Below are experts of layer 6 (counted from 0) of a mixture-of-experts language model. Rows are named router (the router's row for the expert) and show model dimensions 160-239. Each number is 128 + 32 x the weight over its row's rms, rounded and kept within 0 to 255. Numbers have three digits each.
After each expert's rows: a language model's description of what the expert responds to. This comes from a sample of Wikipedia text that the model never trained on.

# expert 6
router:227124079077106150142095131161179134145120107108105093129088135117139111128129052081136096117151152150122160083101130139091142111145181069112145177148112129157118130077131163112083106152147118147099142165067147071110132131090096137081096104
Description: List-item hyphens, titles. Leading hyphens starting infobox or list lines (- Genre:, - Genus:), and words inside film, song or book titles like Is, Be.

# expert 3
router:171125044124104157129102088168127100143106132151079150074123096096142119170148173108171131113134135165149103098101136166078097108154145105113105150154120193101150111127145157155139147164119171174098097164161133138085075119161111057138131108
Description: Commas and clause-final words. Commas, closing "),", verb endings and object pronouns that end a clause before and/but/which, such as arr-ives, them, him, himself.

# expert 11
router:156163098120114168135096108145161118141145112088086131123119099075153149163150158136157156107083148159134142105179166135099149104159165090113083155124102156139129094109167164166177155135110129145094082183090155096085122086146116104128092106
Description: Month names and table cells. Month names in dates, table cell pipes, periods, and frequent sentence words such as However, Although, well, the and he.

# expert 1
router:163129115134106125158099139125150127137128143103160135089139077143207123123151143170150129135116135148114140108148165120113135100131130155068120131127093142148156130130125131123126203085163165108079096112114181083128150070132170089120130154
Description: Single letters in foreign names. Single-letter or short consonant word pieces inside Slavic, Hungarian and other foreign names and words, such as V-l-ado, H-rad-ecká, R-z-eczpospolita.

# expert 10
router:193107126135141112124076122100213061126145102142126070167122131134155110144070150152089132108111133137156098140156155095080111138174196121104106170198075152123137098144171112129112188150181146096075087155158134138073115148133141121113116116
Description: Sports and word starts. Word-initial pieces after articles in sports prose, especially f of fumble, plus football, club, comm-anded, sac-red.

# expert 7
router:110155098123096182155126118163168084154101097169072152075145077093175174135140139181165158122089088184108151117169170119185166108148183100132085152067135159159173144060178148152153158129131084151114079135112143115118158143094093121135162061
Description: Infobox coordinates and fields. Tokens in infobox and list fields: coordinate symbols (°, ′, ″N, ″W), slashes, field values and section labels like Design and construction.

# expert 0
router:189148113118112153146095096060141156110141091141117075122136089062121113171173100121137119069123064162088191094147109060138138111176148132114097143142149190116084170126162102158101130131093103140071115122124165091091095117107096089152128119
Description: Mid-word vowel fragments. Short vowel-ending word pieces inside foreign or rare names and words, such as Pengu-in, pog-o, Giron-a, Aqm-ola.

# expert 13
router:138142048134147102112087112154210157157165143123137088098132122118130146144134138158133139131104137148109098142119177143108134096187181125078124154165143134075170117118198168155153162122119150104080097184167167093081101103114140132162100148
Description: Spaces before numbers. Bare spaces and number pieces (19, 20, –, $, £) that come right before years, scores or figures, mostly in tables.

# expert 8
router:167125097115073149108094131163106125188147096113099171135135123148117089148113087147138121129162160158107177181099170109145117075140142195081145164149102129083056173102177142196116151171100109153099100088156144093113121083095135096123143078
Description: Chart and table headers. Tokens in music chart tables and section headings, such as Charts, Country, Weekly, certification symbols, country codes like JPN, and digits.

# expert 5
router:126135116091122114145092112112179176138095171127105162089101095117119103179140162159167153160029133190087168108114177138052108115129139112100138130086117149086146099106177148164128128137172122123064115150128138150081098109097140145100154113
Description: Capitals and table rules. Capital-letter pieces at word or acronym starts (UN-E-SCO, E-ach, J-une), Markdown table separator rows, and paragraph-ending periods before headings.

# expert 9
router:178159121129067104180102105131144134123145106078140163114108088130140101154114143082166128142101063115072172109068168124071166102138149123097140105142085141112120075126147149120114124161137145159109094131103182131089157088154081124154170128
Description: Mid-word stems and semicolons. Word-internal stems and fragments such as st, end, ev, vis, psych (analy-st, demon-st-ration), plus semicolons separating list items.

# expert 14
router:152166097113112167144100111135162125143141108089083125118115093078153144167150158130155169105077154166153137106185162127097140097164160090113087160125106151145139093104171156175176161142102128136086083177094154092093123084151123098131089109
Description: Decimals and military prose. Digits after decimal points in percentage tables and year endings like 19-99, plus the, other, event in military or historical prose.

# expert 2
router:157162095117114164134094115138160125140145115090084126115117100076152147159154163134158159109079146160140139102184166133100148100158162097105075163124098152138129087111163163173174167134106129140088086177092160095095124079151115102140096110
Description: Sentence ends, table numbers. Sentence-final periods, table pipes and numeric cells in sports standings, plus year digits, e.g. comedies., 17 | 36, (1915).

# expert 12
router:150164108112123178135098113140144123144129112074076134130111104079156145164168158139158145111079154163149136093177152142112136095153153100112079151130105152126141102106165158163184157134113144129086081163086147094094117067152121107131075120
Description: Names and CJK bytes. Personal names like Jason, Carlos, Lee and byte fragments of Chinese characters in tables of films or people.

# expert 15
router:135127113127063145153074098109160140126165085124095102148093083110104151171138142095151177087128123199112120090106204102161135111152169139118074178163108193148146138167165109146195199071163093159094109138195143123082078111169059078142097140
Description: Prepositions. Prepositions after verbs or nouns that lead into a noun phrase, such as of, to, by, with, for.

# expert 4
router:152158092120109162140086111141153120147145112088090126123116102078153147161151156132157160112079152164146145102180167132097139102152160101122077162125103152139129095109170159169176161143111125137083081187090165092089116079146120101135086107
Description: Numbers and list breaks. Decimal digits in census percentages, closing parenthesis before a line break in taxonomy authority lists, and function words like and, an, the.